Below are experts of layer 2 (counted from 0) of a mixture-of-experts language model. Rows are named router (the router's row for the expert), gate (a neuron's input weights, with its number), up (a neuron's input weights, with its number) and show model dimensions 32-63. Each number is 50 + 15 x the weight over its row's rms, rounded and kept within 0 to 99.
Before each expert's rows: a language model's description of what the expert responds to. This comes from a sample of Wikipedia text that the model never trained on.

# expert 39
It responds to: Particles and time nouns. Adverb particles after verbs like grew up, out, off, and nouns after determiners such as first, time, career, season, round.
router:63 48 43 25 32 45 68 64 46 74 30 52 27 35 47 40 58 57 66 60 56 31 55 47 56 52 64 72 45 39 25 65
gate0:67 37 28 77 54 66 50 29 41 37 44 73 62 68 63 31 54 40 44 36 58 31 51 55 54 54 46 14 44 20 51 44
up0:68 48 48 68 47 80 59 40 34 54 36 59 35 39 58 42 58 55 59 48 70 61 48 54 69 75 68 37 65 15 42 66
gate1:20 48 43 45 48 57 62 54 41 62 52 26 49 50 45 59 39 55 79 31 35 63 45 44 45 15 41 43 57 48 65 37
up1:61 48 52 35 65 25 38 47 64 27 70 80 53 53 52 31 43 40 15 54 54 22 53 53 62 60 17 55 45 53 58 41
gate2:54 61 67 50 45 33 46 35 51 33 76 55 52 52 43 68 62 22 56 61 40 29 41 53 78 23 51 60 33 80 46 31
up2:58 51 69 79 37 55 41 64 42 45 47 29 38 51 76 55 50 33 51 52 55 48 81 61 61 75 59 39 58 54 51 42
gate3:61 55 28 72 48 56 61 64 59 36 41 49 38 56 45 76 73 57 68 61 72 48 41 67 40 60 41 71 43 33 20 58
up3:61 76 76 45 41 48 37 59 36 31 48 42 36 51 43 30 58 26 35 24 45 42 44 40 62 32 75 44 67 31 57 40
gate4:34 35 35 45 47 43 40 57 65 28 58 59 58 39 57 21 26 61 60 30 33 45 27 71 45 48 51 49 66 55 46 78
up4:36 41 77 54 21 57 52 45 54 17 86 56 56 54 36 47 22 66 26 23 34 66 37 66 46 58 44 49 76 45 43 66
gate5:38 66 51 39 47 42 48 66 66 38 54 37 40 42 41 71 48 56 34 52 47 54 73 75 55 32 33 41 79 24 28 35
up5:65 48 63 39 50 48 40 61 77 40 28 38 28 63 56 56 39 60 33 57 28 36 60 58 39 32 38 38 67 36 37 25
gate6:67 46 44 65 57 66 55 23 51 35 62 43 30 61 31 47 56 51 60 72 38 48 61 38 55 54 58 39 64 50 34 27
up6:48 42 51 42 51 68 40 62 48 70 35 52 53 36 55 61 48 38 59 24 57 68 26 43 70 51 57 51 26 63 68 71
gate7:37 32 53 58 38 34 59 32 43 40 39 64 50 54 40 41 34 73 63 57 85 60 57 78 57 12 36 73 53 40 64 59
up7:52 69 59 57 40 25 63 50 37 50 41 68 54 55 56 65 35 52 52 79 65 50 30 83 59 40 55 56 37 40 38 62
gate8:46 48 52 52 53 37 29 70 63 54 28 63 49 71 40 58 27 37 25 39 58 54 65 39 65 60 45 82 51 67 49 47
up8:57 45 36 46 53 38 49 77 63 36 36 62 49 72 23 78 32 39 34 60 62 69 58 28 59 54 47 70 42 55 53 57
gate9:52 44 37 65 61 70 46 37 48 30 58 51 60 56 61 45 36 59 66 65 57 62 72 34 62 63 32 47 52 58 55 70
up9:62 78 46 53 42 45 62 52 39 60 62 43 55 45 50 50 36 58 51 86 67 71 64 37 52 49 56 66 51 60 60 47
gate10:27 50 39 63 58 87 32 40 58 67 26 33 59 43 63 42 52 45 25 19 49 57 40 36 26 62 53 70 62 75 36 74
up10:64 40 49 39 62 35 56 59 53 42 51 66 40 57 40 73 27 62 60 72 51 44 49 46 72 36 45 59 45 33 56 44
gate11:38 63 29 47 41 54 64 55 74 42 61 42 31 44 48 35 47 61 71 76 29 60 36 29 43 47 54 61 54 51 22 39
up11:66 41 52 49 67 31 42 37 32 40 58 45 63 58 60 60 54 20 54 29 75 44 72 72 58 38 33 57 20 71 77 58
gate12:61 76 57 38 46 64 49 88 64 36 37 59 49 58 65 53 51 71 62 62 51 40 51 64 32 36 52 33 37 48 91 42
up12:47 17 11 44 34 37 49 25 30 58 74 39 47 55 35 63 34 41 30 26 58 57 67 43 39 62 38 60 74 50 34 46
gate13:51 52 37 29 29 46 59 39 30 60 39 46 76 41 33 79 54 43 25 71 54 31 85 63 29 53 68 47 37 21 54 74
up13:35 39 42 46 50 46 38 29 40 59 40 49 92 34 09 95 38 45 40 64 65 28 64 51 44 67 72 51 48 47 53 54
gate14:50 49 78 36 43 74 49 42 59 16 50 73 82 57 82 52 36 47 44 39 67 30 80 24 47 66 34 37 54 47 57 34
up14:57 55 56 59 49 41 58 69 71 54 30 16 51 51 66 26 28 71 61 51 36 52 53 68 48 54 48 89 33 27 41 29
gate15:56 52 50 14 60 60 31 48 64 70 64 41 36 48 45 33 50 50 10 52 39 63 63 33 63 53 49 45 52 55 51 08
up15:42 35 45 51 47 54 46 47 36 81 49 65 46 43 42 43 41 54 42 35 58 71 75 23 67 62 49 58 33 43 48 30
gate16:54 56 47 61 59 64 40 57 48 27 42 37 58 64 41 79 58 76 76 77 65 57 54 70 55 50 51 53 44 40 54 44
up16:70 52 52 55 57 58 49 01 60 88 35 52 32 56 41 34 24 26 51 46 59 41 64 27 53 30 44 69 36 47 19 71
gate17:44 73 53 43 57 44 41 47 39 38 38 50 46 81 34 36 31 49 42 33 41 39 55 56 67 29 22 80 41 68 43 56
up17:51 44 38 56 41 41 64 67 60 86 64 52 73 29 38 55 57 23 35 53 36 67 49 42 48 73 77 31 59 44 47 37
gate18:45 46 78 33 56 45 67 66 86 49 70 36 56 56 69 36 25 60 65 28 30 33 40 52 48 39 41 41 54 54 64 11
up18:49 38 74 27 27 37 72 63 58 62 65 55 70 53 71 22 23 67 61 41 30 53 18 66 56 56 40 19 55 43 50 24
gate19:74 54 36 42 37 51 56 21 29 56 41 53 64 62 66 56 68 42 62 47 65 55 70 47 38 41 52 60 55 49 64 57
up19:83 75 46 52 47 41 61 26 27 42 51 53 62 55 69 42 77 54 74 61 70 63 47 52 20 58 49 40 54 37 63 44
gate20:47 32 43 55 67 51 54 52 73 88 69 58 44 33 48 75 49 54 55 65 45 36 62 62 30 42 49 62 60 45 49 67
up20:47 72 73 34 17 76 44 58 50 50 31 39 64 73 26 65 60 36 44 24 60 36 41 27 54 45 32 41 36 50 40 30
gate21:38 48 63 53 50 58 41 45 37 39 52 40 25 49 63 53 37 19 70 35 53 44 38 66 14 52 48 52 46 56 40 32
up21:61 63 21 53 57 28 51 46 70 58 44 76 76 49 60 48 65 76 53 62 47 61 62 55 67 30 42 39 58 69 71 67
gate22:45 28 58 37 42 64 48 01 40 40 48 53 48 53 56 75 65 36 45 00 56 41 46 64 48 41 51 49 60 50 67 46
up22:41 68 56 39 54 26 33 78 58 68 44 57 66 48 39 31 34 54 37 68 62 60 24 31 63 60 39 58 41 53 33 63
gate23:59 40 37 42 53 58 41 66 34 51 38 55 52 72 44 70 79 72 41 33 46 53 40 51 12 52 58 70 47 21 33 71
up23:65 79 61 70 37 50 49 44 23 38 66 55 41 44 54 31 55 43 61 61 36 34 41 61 63 54 48 36 39 85 68 43
gate24:45 76 49 76 35 35 44 27 33 18 49 48 38 55 51 67 20 53 54 74 58 54 67 69 41 39 48 59 40 56 61 50
up24:57 51 46 72 36 34 67 33 50 32 19 38 60 77 56 74 27 53 67 69 67 46 70 62 23 27 56 57 29 34 59 52
gate25:70 73 54 52 47 60 47 36 54 34 68 25 42 47 54 70 88 38 51 16 77 48 65 41 39 39 54 56 45 33 46 63
up25:53 60 46 57 54 69 75 24 31 54 84 31 62 35 25 36 63 66 35 13 42 40 74 48 63 49 63 57 58 36 23 45
gate26:45 68 59 84 73 43 57 38 68 17 37 68 61 55 44 74 52 45 64 46 66 51 37 61 54 22 51 30 41 54 66 36
up26:50 43 56 59 51 63 35 32 77 52 41 48 39 60 59 62 75 26 72 26 65 36 50 22 48 29 40 20 31 62 42 37
gate27:50 29 65 57 68 71 66 64 14 36 75 47 45 43 57 52 68 49 51 45 19 62 67 78 70 32 56 37 70 49 29 30
up27:68 72 27 51 42 29 57 59 61 55 52 43 38 76 77 54 36 54 52 60 47 42 39 41 23 68 42 39 29 45 71 47
gate28:57 53 75 52 47 14 57 35 67 35 66 44 31 48 57 24 59 46 40 61 81 42 57 58 67 37 05 41 65 59 48 06
up28:70 57 46 44 43 48 47 37 34 79 61 37 12 23 65 49 61 33 62 80 51 41 77 50 65 65 44 55 62 64 42 41
gate29:44 68 33 44 54 78 63 55 45 36 55 27 66 54 65 73 53 33 36 46 38 76 53 47 62 83 60 63 37 42 37 43
up29:53 69 47 67 70 71 55 48 37 42 42 43 52 54 52 42 26 40 44 34 38 42 71 59 59 40 32 52 68 74 34 35
gate30:44 38 85 73 42 38 61 44 43 56 56 44 54 29 48 44 51 46 64 65 56 34 36 36 60 77 50 64 62 79 41 31
up30:33 44 19 51 46 73 41 60 76 44 42 35 65 64 63 54 76 62 27 31 44 48 37 64 42 13 58 47 53 67 82 83
gate31:65 33 37 37 39 35 49 35 47 59 34 65 55 57 25 66 20 59 55 50 58 44 55 55 58 43 62 49 53 58 64 49
up31:11 63 48 53 67 42 52 60 64 66 58 43 35 43 61 51 59 56 39 69 47 40 50 43 57 60 32 61 39 51 46 32
gate32:74 47 31 61 40 68 29 62 43 56 37 55 51 48 29 44 59 50 55 66 43 41 73 48 49 48 56 39 53 58 49 64
up32:39 53 67 39 65 15 51 25 39 57 48 63 50 53 58 66 37 22 52 53 61 55 73 53 37 65 32 38 46 66 72 44
gate33:30 47 45 58 48 87 37 65 61 64 45 48 38 32 49 79 51 36 78 38 39 32 66 63 46 43 44 67 48 79 43 39
up33:39 42 62 49 50 79 39 57 74 58 55 41 45 65 59 46 62 60 59 52 50 38 62 90 44 27 28 59 44 93 54 34
gate34:52 68 70 75 66 36 49 33 50 22 25 63 43 69 12 51 52 51 48 58 50 59 27 59 15 61 55 52 42 60 51 71
up34:53 31 70 59 65 44 38 57 53 44 42 53 60 51 64 69 24 31 49 58 57 40 54 76 45 26 38 27 64 51 93 55
gate35:27 35 71 55 40 36 60 34 35 58 58 45 29 71 34 35 37 72 42 69 53 77 60 96 36 58 50 51 43 56 48 78
up35:73 41 48 58 50 56 49 46 13 71 77 48 54 44 20 66 63 75 43 41 53 51 34 54 39 49 59 62 49 67 52 80
gate36:66 25 66 36 29 54 48 38 50 65 69 41 55 24 49 37 32 36 31 42 30 36 71 43 53 54 31 17 40 23 71 70
up36:39 52 36 53 53 37 44 46 37 31 40 48 22 54 53 51 74 57 50 30 71 57 31 40 27 50 50 76 42 51 36 14
gate37:65 43 44 39 35 48 56 49 32 14 64 46 35 59 45 42 40 19 40 45 58 86 54 44 76 44 35 64 60 65 46 45
up37:27 39 57 66 64 35 30 29 60 56 43 43 76 46 62 56 65 70 48 35 42 34 60 62 60 26 42 40 41 63 78 68
gate38:45 38 52 72 52 59 40 49 49 81 30 78 60 69 66 42 70 39 67 76 70 61 59 54 45 67 55 44 18 44 40 51
up38:61 29 35 66 54 32 38 49 52 75 66 57 54 63 77 53 68 67 71 77 56 41 76 60 50 62 39 61 35 49 59 32
gate39:48 61 47 57 46 54 36 31 66 64 34 70 98 38 46 55 63 36 61 57 65 52 50 65 67 47 49 32 61 15 63 63
up39:45 43 40 40 63 80 46 63 24 35 75 44 41 49 55 59 39 71 29 31 70 45 43 17 48 56 62 98 24 53 47 35
gate40:59 46 35 33 55 55 55 58 52 37 26 54 82 70 47 15 50 45 27 44 67 55 21 33 49 66 65 53 62 45 83 48
up40:61 43 62 72 58 55 49 37 23 45 65 65 43 75 49 42 23 71 57 67 40 67 29 69 38 33 34 22 47 49 61 26
gate41:46 24 75 46 52 52 66 81 31 43 50 24 72 40 59 58 67 39 50 56 54 30 53 21 48 47 27 44 24 64 62 52
up41:63 49 62 57 57 53 46 48 45 06 45 46 26 73 47 55 31 42 52 63 29 59 43 75 50 50 50 62 50 45 57 50
gate42:56 44 59 51 40 22 46 49 56 64 34 47 53 57 66 38 40 49 41 59 44 49 72 64 59 81 54 41 58 30 82 63
up42:49 39 30 53 38 44 43 51 78 57 38 32 52 27 68 78 52 59 73 30 73 33 49 77 08 44 47 56 32 58 50 77
gate43:56 29 59 50 22 60 56 46 68 42 71 57 40 30 38 68 36 50 94 80 42 76 33 54 21 55 44 49 75 63 50 78
up43:58 55 42 64 66 51 50 55 53 48 26 53 41 46 43 34 61 76 60 52 74 58 20 69 31 52 70 45 51 57 35 40
gate44:46 47 48 61 60 42 41 37 62 61 39 65 38 57 42 42 71 48 35 44 62 66 30 51 37 38 59 56 44 63 48 42
up44:56 66 48 62 37 68 64 51 34 32 48 48 61 67 47 54 61 31 85 67 43 72 51 63 58 60 41 14 36 29 49 50
gate45:41 82 37 24 64 44 58 54 39 53 61 72 41 32 66 51 59 54 46 33 42 50 24 37 64 53 57 34 57 58 53 44
up45:49 87 46 36 77 53 56 54 46 52 62 69 38 37 64 57 68 37 49 41 51 72 38 21 69 51 52 18 40 55 51 41
gate46:47 82 70 59 38 59 33 37 53 11 48 65 60 58 57 36 51 83 66 48 70 40 44 51 73 13 50 16 50 27 55 58
up46:56 37 37 45 87 44 26 75 58 39 36 33 46 62 44 58 49 39 45 28 41 45 53 48 23 62 58 77 37 72 33 29
gate47:36 47 53 58 45 85 54 41 65 60 43 37 36 57 57 40 52 48 48 18 53 59 44 62 64 45 70 50 31 38 38 54
up47:31 42 46 61 46 78 47 27 48 40 47 41 41 69 53 32 58 36 38 31 49 54 51 44 63 49 73 55 19 45 29 39
gate48:44 54 46 48 50 34 45 42 82 45 44 44 38 96 60 50 47 33 36 62 38 39 52 37 55 52 31 39 61 57 65 31
up48:48 35 67 43 32 28 77 50 57 47 55 45 31 87 56 51 61 29 43 80 39 29 59 47 52 76 41 42 41 49 50 35
gate49:39 54 42 58 59 46 55 60 50 23 45 56 59 63 48 93 30 69 51 47 30 28 38 58 40 54 62 59 38 79 48 36
up49:45 71 28 51 40 76 52 44 17 11 70 50 42 55 70 44 73 59 44 63 55 41 62 27 55 73 24 65 24 68 30 24